From a checkpoint of a small mixture-of-experts model trained on Wikipedia.
Experts: 192 SwiGLU neurons an expert, 1 pick a token, a sigmoid router.
Below are experts of layer 4 (counted from 0) of a mixture-of-experts language model. Rows are named router (the router's row for the expert), gate (a neuron's input weights, with its number), up (a neuron's input weights, with its number) and show model dimensions 0-63. Each number is 128 + 24 x the weight over its row's rms, rounded and kept within 0 to 255.
Before each expert's rows: a language model's description of what the expert responds to. This comes from a sample of Wikipedia text that the model never trained on.

# expert 21
Words inside formal names of governments, parties and organizations, such as Department of, Liberal, Supreme, Royal, American Association, National Cadet Corps.
router [113 128 136 116 115 115 114  99 117 150  86 120 119 115  74 121 177  98  82 109 167 136 175 109 128 127  90 129 121 101 126 113 106 153 180 153 154 114 154 167  85 111 152 108  89 162 163 126 104 160 104 146 124 105 140 101 156 137 141 163 148 127 103 173]
gate1 [156 131 111 133 127  95 110 101 134 100 165 114  88 123 126 119 147 126 121 140 112 152  91 138 137 152 149 120 125 170  94 131 145 112 107 101 138 133  84 135 139 126 135 147 111 106 161 140 125 120 115  79 144 140 139 153  92  94 134 120 128  95 130 128]
up1 [146 144 111 140 164 133 183 130 151 124 102 155  96  92 131 107  91 127 116  76 163 153 120 109 131 111 115 165 143  93 115 110 100 153 105 125 134 123 151 131 134 123 115 110 169 142 145 127 121 138 149 152 127 125 141 146 140 115 146 127 151 131 108 102]

# expert 4
Stem pieces ending in st, ct, pt or ss that take suffixes like -ed, -ing, -ion, as in ret, rest, surviv, susc(ept), contrad(ict).
router [160 109 136 111 153 107 116 135 137 125 120 104 129 110 133 128 116  93 128 143 137 136 167 133 155 148 103 165 103 139 127 131  80 153 142 149 180 146 140 189 152 124 134 136 120 136 158  98 126 137 113 169 120 136 142 124 149 174 167  87 127 183 135 139]
gate0 [147 121 148  85 110  86 163  88 104 175 117 126 130 135 123  96 114 151 149 146 140 119 150 128  89 113 129 126 123 145 158 144 120 106 130 132 143 139 143 143 106 108 108 118 149 116 129 107 125  93 123 106 130  79 148 152 130 104 150 120 149 127 130 145]
up0 [149 142 122 149 172 101 108 122 162 107 121 171 128 104 142  97 136 162 148  87 131 171 133 121 116 152 140 135  89  90  89 109 120  91  97 142 136 118 114 141 173 181  86 127 124 131 115 148 100 119 136 143 176 126 146 106 113  86 148 121 132 126 171 163]

# expert 43
Physical place and object nouns after the or a, such as wall, room, roof, floor, ground, door, battle, army.
router [128 128 133 103 181 101 109 103 129 149 127  86 124 101 107 154 114 159 104 122 110 144 172 133 139 140 144 123 131 130  90 132 120 169 124 158 170 121 129 157 146 149 157 101  72 139 105 104 101 151 124 162 160 130 125 111 157 161 122 109 130 110 127 152]
gate8 [123 142  95 128 130 157  85 105 135 127 142 125  99 163 124 126 162 130 158 116 147 138 173 115 168 124 129 105  89 141 119 131 124  76 115 143 116 131 142 136 145 135 140 159 167 123 147 173 142 127 147 125 140  82 108 155 107 123 149 168 113 106  79 139]
up8 [ 80 106  93 121  99 156 112 172 125 113 169 154  92 120 166 151 142 113  91 141 148 114  73  80 150 101 124 112 148 142 142 131 141 104 104 124 149 160 135 144 110 124 185 124 130 129 128 133  68 165 129 152  94 115 110 105 102 139  78 113 173 157 154 115]

# expert 33
Parts of proper names, especially place names with particles or prefixes like Port, Great, Saint, du, de, van, often split mid-word (Portici, Greater Manchester).
router [147 149 125 114 138 116 127 153 115 157 122 148 151 125 132 136 150 128 124 116 159 166 141 107 141 119 125 155 130  95 133  81 142 161 161 146 197 123 135 170 121 106 133 119 129 157 104  95 151 131 130 176  97 110 151 105 136 177 164 153 125 157 151 159]
gate0 [112 126 156 145 139 132 153 151 134 136  73 122 154 137 141 130 140 158 142 128 147 162 125 110 126 125 130 134 131  91 111 111 122 161 201 142 140 163 128 134  97 185 186  88 149  99 106 143 107 132  98 107 128 179 112 148 138 119  80 105 100 125 161 171]
up0 [130 125 146 128 112 140 162 132 117 125  87 151 122 125  92 149 140 128 112 143  83 152 102 113 136 106 145 124 133 158 131 148 137 152 132 149 115 127  74 177 142 131 153 133 129  64 110 132 112 154 105 148 139 141 127 121 136  87 140  91 124 127 143 145]

# expert 12
Pipes, slashes, semicolons and periods in tables, infoboxes and coordinates, plus gene and protein terms like protein, gene, α.
router [154 122 135 151 121  74 117  88 112 104 103 108  75  74  98 160 132 115 134  94 175 192 117 136 116 133 103 121 127 135 131 144 131 161 159 137 150 131 146 167 121 164 121 119 149 141 155 106  87 131 105 142 103 115 114 133 161 123 141 143 101 158 111 131]
gate1 [147 142 167 136 115 119 105 109 119 120 112 115 120 109 128 133 142 165 107 149 105 168 113 143 109 158 157 133 117 144 132 165 129 139 113  89 163 128 170 116 111 127 148 159 116 150 110 115 121 147 112 129 147  43 122 147 126 125 139 149 100 106 127 126]
up1 [141 112 108 106 107 137 107 110 167 176 100 137 101 124 133 139 120 121  84 157 116 149  89 128  95 115 121 141 111 181 134 137 120 149 131  94 196 170 131 113 137 129 132 127 124 145 137 119  93 151 139  89 117  81 158 135 129 129 105 163  73 141 150 159]

# expert 7
Minute and second marks, digits and W/N in coordinates, plus geography words like annual temperature, local, urban, rural, population.
router [147 111 162 123 135 104 124 118 103 124 142 122 100  97  85 110 128 146 140  95 128 146 138 115 124 123 133 135 104 101 114  78 105 158 144 151 172 134 136 137 145 169 156 129 138 100 126 115 137 184 162 134 144 136 143 133 186 142 168 127  96 111 137 103]
gate0 [120 128  72 156 127 106 148 130 110 149 114 142 150 139 108 165 153 141 165 106 112 113 160 126 126  65 113 154  84 163 153 144 118 153 143  81 144 117 136 113  92 136 136 125 106 133 139 118  93 129 143 114 129 150 155 136  99 142 143 135 129 132 123 117]
up0 [113 154  96 119 123 169 130 111 141 123 107 148 152 135 106 138 126 161 117 109  66  80  98 153 155 141 108 126 130 125 160 125 126 126  71 131 134 127 103 113 141 110 166 129 145 118 130 109 164 153 154 108 144 156 132  62 118 114  93 124 149 124 126 132]

# expert 30
Consonant pieces like w, Sp, p and accented-letter bytes inside Polish, Dutch and Slavic names, e.g. Zwijndrecht, Pudzianowski, Splash.
router [168 123  99 136 161 118  92  83 132 112 119 111 153 135 144 120 125 135 142 111 129 134 162  94 123 146 128 148 121 145  60 124 122 154 134 117 243 104 110 136 145 114 159 127 112 151 148  90  92 126 146 143 162 112 156 110 140 159 121 142 118 155 139 112]
gate8 [141 176 156 130 131  98  96 129 135 133 143 119 123 155  84 132 125  89 126  95 164 134 142 146 114 119 158  89 103 152  90 139 100 131 125 121 142 129 135 133 128  74  88  98 102 160 179 127 128 132 108 130 118 142 114 104  97 116 110 140 134 210 114 171]
up8 [150 143  97 128 162 125 151 110 119 140 130 140 131 141 155  88 124 135 124 160 148 101 111 108 177 102 147 136 104 118 142 160  96  96 160 165  84 122 111 138 144 142 117 156 128 105 137 115 145 142 131  47 109 114 110 146 119 136 112 140 120 135 143 115]

# expert 16
Column headers and cell words in sports, election and results tables, such as Votes, Goals, Date, Result, Player, Venue, and dashes in cells.
router [163 116 166 170 146 126 110 113 111 114 107  93  74  94 137 154 172 126 120 104 131 147 157 133 122 143 133 160 154 145 113 120  83 142 176 158 189 110 125 163 129 132 123 130 110 116 104 120 113 150 136 142 156 127 108 109 137 121 139 122 117 137 102 141]
gate1 [164 150 141 131 122 146 109 119  99 135 132 158  93  85  93  91 171 104 143  96 137 132 115 128 100 150 173 114 149 157  93 176 111 139 143 109 140 117 143 173 135 154  87 133 121 133 159 148 100 104 123 119 110 146 114 110 141 136 143 107 121 138  90 149]
up1 [144  86  83 120  86 131 191 113 137 124 112 135 160 177 217 155  95 136 115 121  97 145 133 135 132 102 100 126 121 106 113 129 149 135 126 121 105 123 108 150 137 137 142 126 111 144 138 125 133 132 111 112 144 125 128 152  92 177 178 142 141  88  98 113]

# expert 42
First word piece of a surname after a given name, such as McC, Gar, Griff, Lind, as in Eddie Garcia or Michael Gardner.
router [120 117 155 149 130 124 109 100  84 134 115 114 119 129 123 166 184 136 128 104 146 136 138 105 129 151 102 159 118 129  78  94 112 144 156 110 208 134 114 115 125 151 159  95  90 144 105 106 108 121 130 168 150 125 143 123 120 150 146 127 116  95 133 129]
gate0 [100 143 137 136 105 121 148 154  96 122 158 131  99 178 102 123 130 137 133 107 140 150  92  95  96 166 141 135 146  93 143  89 103 169 160 116  84 112  91  81 161  96 181  85 126 133 143 128 109  73 101 123 118 108 180  91 145 123 124 162 130 130  95 150]
up0 [125 124 156 140 135 159 142 127 135  92 134 191 106  70 105 113 132 157 137 125 123 135 137 167  94 102  61 125 162  76 115 125 146 127 162 126  85 135 118 130 126 175 150 120 113 101 120 117 133 160 165 151 134 140 117  95  90 100 172 105 126 125 148 103]

# expert 22
Competition and team words in sports articles, such as Conference, Cup, Championship, League, weight, Olympic, often inside event names.
router [150 121 135 122 168 137 118 139 127 153  99 121  79 120 102 130 138 147 127 129 115 121 140 103  93 155 139 131 104 136 109 156 129 197 188 162 182 114 132 138 103 139 118 102 121 148 106 116 112 153 150 145 170  98 102  93 159 152 147 126 120 145 112 145]
gate0 [115 138 137 111 140  92 137  81 140 136 103 115 102 133 158 105 131 122 132 117 134 121  82 116 119 102  89 113  79 158 105 152 116 150 122 142 110 126 142  94 135 106 137 113  98 137 161 133  93 122 164  98 136 128 143 125 165 160 142 160 101 118 147  76]
up0 [135 145 177 160 150 128 175 140 149 156 171 131 178 131 121 148 147 131 153 127 128 132 147 161 142 136 123 105 121 113 158 156 155 128 133 141 145 126 152 134 136 111 157 169 137 160  88 156 141 143 141 142 132 126 148 119 155  94 133 121 101 106 171 181]

# expert 36
Final pieces of personal surnames, often in lists or tables, such as -ić, -berg, -sky, -mann, -son, Kumar, Singh.
router [135 129 117 122 139 106 126  99 121 140  83 143 145 121 112 129 219 124 160  94 155 149 148 116 136 161  74 176 105 125 114 114 109 139 126 112 163 139 126 158 129 167 155 108 103 163 134 123 117 135 117 151 152 115 127 120 161 112 155 135 108 122 127 117]
gate24 [162 102 135 133 124  80 179 136 171 141 114 169 135 151 109 156 160 145 115 131 187 110 148 116 108 137 122 133 114 170  89 144 114 114 103 110 159 145 105 155 117 115 103 137 127  75 109 159 126 147 161 155 152 115 116 145 123 138 156 107 119 156 137 142]
up24 [161 128 125 154 119 119 131 165 106 144  99 130 141 159  78 192 128 177 104 151 174 125 137 148 123 155 128 122 159 178 129 133 149 156 159 102 162 150 100 120 108 123 147 113 121 137  83 117 129 125  97 150 131 106 121 152 120 133 161 105 117 122 155  94]

# expert 5
Inner word pieces like ti, ani, uri, ora in words such as excavation, audition, securities, storage, plus country names like Croatia and Romania.
router [160 103 129 131 118  98 142 151 128 142  98 151 141 115 109 163 178 128 156  92 144 121 132 150 110 161 138 137 118  91 139 120  91 123 140 139 183 122 128 174 110 115 124  92 159 129 154 119  86 157 110 138 152 126 156 107 144 111 169 114 108 139 152 161]
gate2 [112  98  96 110 117 112 104 156 157 137  41 123  90 151 158 149 170  88 145 107 117 123 123 164  96 126 130 119 136 155 125 122 124 132 110 112 165 123 127 143 114 129 144 142 115 155 100 113 103 115  73 118 111 116 177  96  90 138 166  73 113 165 104 123]
up2 [130 136 161 194 148 103 142 120 177  89 105 107 128 119 126 113 117  97 112  84 132 140  76 128 169 133 131 123 108 161 116  66 165 163 112  61 120 121 148 114 142 137 116 135 125 131 135 122 133 153 130 128  90 121 168 161 146 165 103 170 151 175 115 118]

# expert 10
Opening brackets and braces before years, unit conversions or country codes, such as Family (2014), 1,956 km (1,215 mi).
router [178 110 149 102 133  94 112 137 125 117 105 122  95 146 100 155 139 120 156  64 126 110 166 122 150 156 124 127 110 122 153 102  90 162 111 181 209 149 112 135 103  73 117 121 139 136 106  93 117 118 145 162 152 125 123 127 147 154 141 127  96 157 143 107]
gate0 [122 135 129 167 145  74 172  98 109 161 135  68 139 159 138 141 152 118  87  87 107 108 149 136 120 123 156 147 112 134 141 131 116 155 157 121 128  71 162 145 142  86 134 135 120 133  97  69 105 137 120 151 141 130  85 108 114 145 102  98 113 111 146 106]
up0 [118 116 110 107 123 149 140 154 155 104 166 151 116  46 150 130 136 142 134 102 111 152 112 143 116 138 111 108 133 123 128 135 153 145 125 137 120 168  93  64 104 148 139 129 132  89 185 115 160 110 125 134 135 120 157 140 148 142 183 151 137 100 107 155]

# expert 18
First pieces of long Latinate words such as acc, inc, ext, rec, conc, for words like incorporated, extinction, Reception.
router [114 134 146 112 108 123 102 116 105 156 134 119 110 113 146 162 118 106 120 126 147 170 160 120 131 173 109 169 128  89 129 130  96 120 167 160 192 152 111 171 124 136 121  92 156 156 149 121  82 159 121 169 146 135 108  94 174 133 115 140 103 153 139 149]
gate8 [163 166 104 122 115 167  99 169 124 143 148 130 117 162 143 132 180 125 155 117 158 122 126  91 123 153 128  83 111  91 106  89 103 130 156 148 130 127 104 115 118 141  92 149 135 147 145 174 142 152 148 125 163 133 126 106 129 114  86 114 140 122 147 143]
up8 [148 113 140  81 138 139 163  92 130 134  87 148  82 113 114 157 100 122 167 142 179  83 127 129 171 146 172 134 107 151 112 120 157 122 117 124 130 145 117  90 122 127 152 118 123 148  86 130 137 124 115 149 143 127 108 126 130  87 125 134  94 145 109 104]

# expert 1
Joining punctuation inside compounds and ranges, such as hyphens in Curtiss-Wright or Write-ins, en dashes in 1777–1794, opening quotes, slashes and plus/minus signs.
router [164  93 142 108 185  91 140  95 121 131  91  95 111 130  77 133 156 159 137  93 129  97 156 111 140 168 121 124 154 145 134 151 127 152  94 122 199 113 113 137 117 123  90 103 106 119 121 103 126 131 152 160 109  93 106 102 138 148 173 105 113 128 111 144]
gate16 [168  93 137 113 118 124 161 106  92 119 145 144 123 116 133 153 117 129 139 104 119 133 155 130  87 141 146 123 121 106 123  74 146 139 140 102 127 147 129 149 148 163 144 133 136 136 129 152 146 119 119 138 139 144 130 140 145 117 152 164  97 100 134  78]
up16 [ 87 156 125 135 164 137  88 138 162 133 132 136 138 150 170 112 138 177 111 154 122 114 109 146 129 136 103 135 163 170 111 160 112 130 149 159 128 148 131 106 134  99 114 131 111 105 141 150 138 132 176 114 109  85 101 145 145 151  78 109 132 126 136 158]